config.yaml
n_head: 4
norm_place: "peri"
grad_clip: 0.5
dataset: "wikipedia_en"
Below are experts of layer 7 (counted from 0) of a mixture-of-experts language model. Rows are named router (the router's row for the expert), gate (a neuron's input weights, with its number), up (a neuron's input weights, with its number), down (a neuron's output weights, with its number) and show model dimensions 0-255. Each number is 128 + 24 x the weight over its row's rms, rounded and kept within 0 to 255. Numbers have three digits each.
After each expert's rows: a language model's description of what the expert responds to. This comes from a sample of Wikipedia text that the model never trained on.

# expert 11
router:118137128124105102129110143102146093112120116155130113075125136113115140118127119113128121112170132150100141093090116140143082147099139124122119130125116122108134130114142124105116134155169133128117170190129173164124137116124088107102102130116113136128114143146115097114142107121096078169127086088125070094160156147137142143107152128156151128153098143142113126087121122154103128144125082132117148145113156109119119122098102117106187135100099086123105149130146115101124134140082165092108118118139104144134165160129105116142109066172158157093091089112123130137110103156148121158147112148157165093119142151105139172126172098121099118088114115113149094091124105100153090147130124138098110105167163089118125134166100127168109155094150127179110112132150087136120131104117187
gate1:128170106105116088146119125128120113153131121154151123137107152107133149158134120198110126117140096161116107146106140096117110153133171150171108145154151102089099107142099152114105100141168121128119098153124110173106102135168085104112130114101088142135125118132096108130124140164116111098110142100126163117131141079152106127165141108151131121112152174126125113142127164120142159141132166093155140149160143170106167132132074118124120149135143118091145133135165100125110097117121129160163082152117131115161163080123090140177130134144125144104109090154149140121123126168101168126121126126157110104130151148142133154137122105111145092145114123115180138116120133174127162140135070115117139134059151094147152063146139129141124165149097143165146114112106137123123163137090167
up1:083108134144094083163118144116105161099165148142097128152144075124162135118157137133115119165146127136149142128144146129114133148150118114117120152124097100119151109171121143145159131160110137102135139122143106133133131165140129091118149150115114085146091100136140150123115123139112202180148134117102140141105140089104098168101173142144130115124122115059166116138066116088177154112114123123098138126157119111135128076121096139117126137140147149109111148123163107151110134126116127118174094157088116120138123111122115137169084095152097152117148135104100142150142101134103120124123176143123183166102142130109181093152155143109111093157106087129146090135147125168142154134139106149090149136131153127161144107131128079121153172115103143148124133120101159116113144179126099
down1:132122109123131082130124111191123123117093107129104126173134175079141142139116156149145135142141164125113141154142101142158126138079115153142159141165132103142110123129112113097133100122139112120133105114129131129104157170163139086111144080113117163098118068083093122141152152104119102130076160115137146113129140093135087097145124134163141132102131122097133136128134152129121150156128165111132149144111179144182114135111144125113111129128124131099133165121147141120174094128158150132140142121093122107148120106123069163121164168126126124113091127102136138112132145180108129174137170085150106136114146110125063168133131196105151098091128123168138148143135124115123121147151065132158097115096113137136134108109173120115157096129101124141102109126135115167125162094120154
Description: Institutional and national adjectives. Words and suffixes naming nationalities or institutions, such as University, National, American, State, Legislative, Provincial, Estonian.

# expert 15
router:137141121151112124122144151107133120158144147151104117115088123140116127107081124104148115091159170097129135115115095172133068161114142178101145185140077147095120158149119092130125170127152117110156162167156152134105169132118089108111122119109093159085113149120126093129115073140118118121124127139109124155145146178137119104130127144144122152147121142132095106116129104143095155089120134129106083156167131131146124109124082117109140134134139111124116146121161101111116159140143130126101158140140115127168135144102087148153138112173149157126114099104123133133093088126108085160143112160129133134105144134109094130097161114143169130107068094078117086144122116119135121148126140144111143143185116118156190110100127140120095127108099187134087133152126113140067126106150135
gate2:110169161157152141128133159110106094142123159170170107141108147137122138112134131173129106176106136061124157129119120108125123138127150167129090164099157098129146092126086130144128136106134144114100104144133119186091110136103116131156159135080141149122084109119099136108153139145157088136144115108127129165091129173105117144133133129061139085102100149093113127135139147107127166119094105131101094171129144109135141151120036159137160089136125131129107100143072167153160162134138147157141157094132141117143132125130133114082146121117105137116116119109087129116128152136116131125132151149101124158177096126147151114129132136144132142100088153104121143148127171124161155186128133120126128158134117079097136134131115127118113148174089133131104135107108146112143171133146140
up2:090130162131136134146175098138163114106149124160139102158168177124118088105109140101132143125103164088166125118135146143137101124098109143126130117159099114091113110084159141128121149152157104144166141123157143120108132147159162143127095140149095125116122115112139161118114192106134158117096122125113135078149096134116143104107136115136097121155148159068130129113141122095149113166159101176139155146154170144148142111106173123114179144115132109185155139113120101141139154122123145153139125141116100148133110131126134161093090112157083093171096146150150125149131140092133130096113122092107129133094144103115143107148167146138165154118141119124109121140117103109150138123100100114136138140112151133171194121132094099125070114149164098097120147151123078170116139124160160
down2:115112165127141110121157148145096131152167153121120140119163113140109118147100140124135079140106115143136150141108150147109124116102152105147116104135110149099121134121113126161124085146116116120121079126123146111156080174182153121113098150171103138131110157151142138137135091116099145074141122134100154120113080113140123123161121134139147139152124081133093110047139121135150140117150137160152138162129147185130161129097097106154087113162099098125138136053182110126111138152151058094147066153153133092097154131094135124129126129110115092115137111120141090140129120131093138141121135101167157112092089088138112126149120132106107133120078113139093151165122118145137107115130105108175123133095140138109132113099131088147153132105143076149126111122118121108111095130117113
Description: Vowel-heavy name endings. Final syllable pieces of foreign place and personal names, like Occit|an|ie, Ilyush|in, Oreg|on, Jo|ão, Álvar|o.

# expert 4
router:151137102137070113156147150141162131138196130125150093074120105133135168135151159103143107123165124164138123119114142121121070132145160159161127133126103125129124136126134154095126155170157149147150186131140146086112147118105134109124156131138120119123186104147113107123138104146141116150130108155141114163133107158087110131102107146126095150125120114139098118082145136166087119124157079128094112105141120151136106134112109105117153123126129133144131080176134124101140110149161139137141157070109085112116141158098127085116120093136152135095107112087150079137129111124135105148157130183118139123072149189116166175088122098106132129111141092112115133132110118096132118150125153170072172116118132110143149169111124146143116138136118121155096130146093140131152145103126145
gate2:152080124095177133107134099108132167136150152087150171132124132127128164119128161107152127122102151172106161111138163100108104141101149118134104104120174114123155100119113144131098054128120128103145167088109127108122094110093137155108119082135104109124119170105120141089177088096135121160076120144129116120104141100127159106116156180133116155142140106175147140114138147146084116155120109123095104105107124080131147134141108126159148114078138174108133139143114124128154133122126123125149128094133112172125130159138097186141111093157142103161130137096145105135085130095159131108169120119101126149121134105173127142152138114141099090101118115095117094114125116152153109115159090160117168149093125124120142123144188121113156096106120134101138129122125115149177117118137107
up2:107089154120102130131100129093156091146134138133111153143121111138146150113174193106135122171113164105120101136105090123152160114091091151144154092126140133116131139073133164152108110089113122111168127107117138127132150133057151129134149133125094105132135129130152101128186137147101132163112139091114102083128129098141119144164141128148104136083100140140152171117143125177140142193128091139099128095125088130171147140122116111097141065120134119093145144136089125105150137120121157167118092159114116185131122155131107174147110078122124112144150156125130105143140074127127154124131094105110129141199123111139155119124142143142128124100136129101128107149152112144129112120125133125127140170082102146168109114141154116086089127132133163129157142106139121159125127126157108
down2:102117115121080165128128127109117132137157125128107117121117136129103110154124143121140167113105148167134144130125132085157122174100129084103147176142136123082143131112137155130119151127137144135120083090117115090145132073135119118140153142103174125098150155121171140154145151141150145068129140128119162074128109115129093126132087130071119104085118138128102130128130129119116121113122120139114120152125120141159126086152148167155137107149109129168140103122114150167139151149110108146104150151151104140123163084143127137099124104144113088113155132160129092139098112137108167086138149138153118079140125176172124120110110121109109148090156106151152155164071179157122137089132164167141136134094116161119125104188088096155154114114174091149111152091138117142118138174132131
Description: Mid-word O-syllables. Word-initial or inner pieces with o or ub sounds that continue a word, such as form in formal, op in Kurokopteryx, Oh in Ohio.

# expert 28
router:113139094130134134182120113122136159159120143137144115099116120085137154109149148133102101082171145071141107100111147170158101119149132175104167148159079120124137155081166094118097126105157099115145133164179158110158110116102118087084157145122104079115118110113129130134137118198133124140123109135165113109139150154106129110117132139098140152126115095142100132155156116139107110069139138173104158100106139151089109094110100103133122123165160094129136114145142129098160153149168116076134123098152103108150136138121114172126117132180120131110120112150113128131141106151135120151137137097170150110116135148111155140105168129101110159113127127101131114101089098140188110110139100112116130134167130113129107126126101112093077131124098156133105150161148136120144129113090121
gate1:134143193119138163140125160136108103123116131075112146164126157137170142126125146128143135112115168123127137133135150160162138141110111118111156166138146120142147109136144130100144178103096151146160167153115137140106129121141119151105118078104114138117135136099096103164139084117132152148083086138134168113165126119127128147108154163120097137155091141125107127172101153150090134113144171132122159131087121145119170132135121185177110099097119109140159151109147149144130103160187126087121137107123106162131144137137109097139141152153134123137149139124106123152112144101148144127111119109122127142114036159130146136151092151150124101118104167163128150145146180145135116134158123149132156129127152120126177146127187104141136116074092132119083144098084169117122122109102146
up1:108115114156095105172138111099112133110128097112086138126159149104162097095149094110121101121142085109150151108131103140119126131089157170184125096139130129105103140071170133162134116103127113111112160165133111133130149108174124155118125096083149131124104116168149151161133136154152116130159097129102132139163080140156148139115118082127118159066124168113144120103096103121119126104149139154110106112112069144141147172145122167088149076106132115129122093118163138159109108121153115137109128154122065076096128111145127129161108127136126112162155125183132123139116162096100107128120133144127127097140111124103188105137149116119122164144071125109133122151114111119140149104158129071131120149132103113121112142104136110136166113116131121099086114120122142135082118121141160
down1:117127086109139091145115129136099127147083128105141166103093172149168180171099150117134093127118134130175129102091115112133131150148133125150136178078119074151123139095097127142114125131168071106141130138165178137124181146128072120143174158110135148115120160148138132106142125137142145107176155176145150124139153117140158102118146086104115153132146099116093078121154096153106157136122155126107185090126128107135119116130108116120089148128094142101133140112143137148112134177123131110118111156143152117106082167110138142115122137101134138087138114094149119136107104133149114113130169159096107095153155092144140148147119141163134129149166157132128094114103148107116120142121097102122142117154072138150143105143140144134139086107146128077129154146115131093122120164098126
Description: Inner consonant pieces. Single consonants and short fragments inside rare words and names, such as h in Aldershot, n in Putnam, g in Platygillellus.

# expert 29
router:142112117150095110160117132116141122176142111157119082081105143131160146097131160128127105147139160122185122119068104159139088127112169154149100137169135153104165146143156127106133133165133099094135142143149163157143159158085082112105115159113119137111129145176108109102122091100123134159126112152126098137123146153145163140099180137130117165143082089140125123098163126153107122103089135135083126132169134109108145113101122093108162122100101095111091123168148114102153123121112113134116082126136106163145172182149142121158107094152175153113112115160158121102128103129110123134164108140141114131097156160098129143106169135098145112107098107112135118119129149122122116122122120143131122112128140096150145125139144157169096158145152150179111136155127136104083158123124174
gate2:176145140082069110153094099137131135128128134126173103073127159095138123137160125132128102161112171169122141125133099142132125100136125148139118150178113196157140164116120113142117143143103140120157168138138136151059144102118133131102118113144061143103118138157127134094139153151141119144109130143183129106096148107106140156143142105134133141148121147131099132146156114136141093133145122113101152130151141151130119138153128138104135115153091145142104157148154132160144069149136126133130113104181113114096117161075106142125110129118145099139146154171117126082153124094111149186104107117102081138153160141132090110127145136108133162115114148141147128148109150113103110114145096129140155157092156117171111123129086120108170177072111131142081133129131137121153160154154125
up2:108113128150123169130149115149142089101177081134123151189101099109139144148136133141104137124115123090153133113116106140140113121133159077124079156097152150114158137136108127142139148090150169167133122164093142144107188160167099191157139119119136182131124117145120113139117154124131151136140090139097141107148112115105111060110163133138071125148148082136121142085156145115089138127186129172133095130103128120132119180096145101134110137096131124133107128137130158113126136137108128130139165121142104165124105154131137128123147158117132090147134106093123080180121145128152113086124137155106131114085120124148147142123142114173140151161098160158129133142113139113117106175107149123140137155151087135153127137183160122134138113163135131115141143143143112099147139092118081
down2:113131090134098132152102132110123137081163110158091109140106143106114118149143127165142099156126140108091101125111136129095163159110108137156130135101117139170128145113094109170111143119159098127093125092129113142152172137124160145093120130146123120161097123111099099120076124136110118107125114116132114130150127116133114135196136128129143122146107086104109130109126177081145123099157127129137089123113093119110133107181157086111102118119088142112127168133095128098098090113109128098097121160113133082119118138127196110139096101097134136133121146142109133156155102075098101161118110144089110132126120130139113171113100130109145080131068130123127138155067121107138094144110102102074137117145135191113121117103138139134135121140113106161128077098138141143125105152176160
Description: Concrete common nouns. Everyday nouns and their endings for places, objects and media, such as house, prison, park, court, game, series, Pine, Pass.

# expert 3
router:124159121166136117170120101142120137122105125134170137142127099091111163126081162079157084135157144094129127075115158155167119113163167151107116134143121127112144156121185162098104167118137152087151145156157110124138162110133137118090106117129112134088116135156126109130156116120141141140169106121111127157150161123140134141112102134125133131153099133165117122108153094170103127108102129130116127143145169102147104108159086129091135096112099104085087116120134127059142113131134103144108082151128101126137149138100094162151117082159159151153111134127150099124102120114086074135154100151148113168123108157125123172086135102161113122082110109111137094125115150125126122143143110128117142135132096121152126079156080106119147140084096122124089155143131173111115138139158146
gate1:085135144143154060131123184138111157149133167133109108116158087134119159111138131124146183096155096175122134111153116114136107137119113125139119108129107109111126120124095125180098124140126128149109117120128105160095116163122138128174153138164130147093139104084121157143108142127120150083113176122143103147072157146074102132137089124139159144149094140122158101129166144143108136173134098104113132112170112116131141123104150151147131159139142167146136117184165112150162143095127129139141128111146168131100127142164136112136087125101116140121108080120135147099121160121119113154102121132123178155116112079161192117126101113089148147124109130095183151113141125149083134114133130117164107135111110119105142110154118117103120151113145110131067145163132133141099172140164128
up1:124142144121163112099082089124121157120138089122110146099118134154137176156119162077178071126125125113132086143163148139079127157136123137142101121095178149128123119139142112139106133136116157131163115145101118097105093137127150144133118172145099169089118166126159168086142111136122128106114093134131119141090131125107122066128129166097127117155108142156122133126143124138111172098139123114096092134145133153123129137114145088110100142141113106108158139126103103159146134152171137118136127128144138129130163145090124135129118103098158118142116071123136154167152149118140130169149084120116112143142114144107157099137105145127120126136100087129104109139151129143093171063068137149118127145133150146122165091113140051162119108112087152141104145073098122134161128104141114
down1:120126149134135160121109140160141136117145112125146099122092136179140112080147117091118150112120122131139123154101110109091082128137115124182148103122111168101147128150092110197093074111110141152133116090124147131108173101157160124142183138124121110120164108154117128076121118093129112104085120165125155113125150106121136152169107111128109127137167131143102097137111168156115141121123102156115149116118109107147111109050142191146145117153117146175129160139099138161119122111149144120100116100112118135133115094091095132125132136140126130128142177148112154092092122141163099106145137145117149109134114181130101101161100134107126128096136111145123154122096118105109109109121127159156110089111097144099113117163097157176129106144143127163110089086096101143092140140119101
Description: Latinate word stems. Opening pieces of long Latinate words split across tokens, like pro|secution, comp|ositions, d|ominance, ass|ociation, before suffixes like -ation or -ion.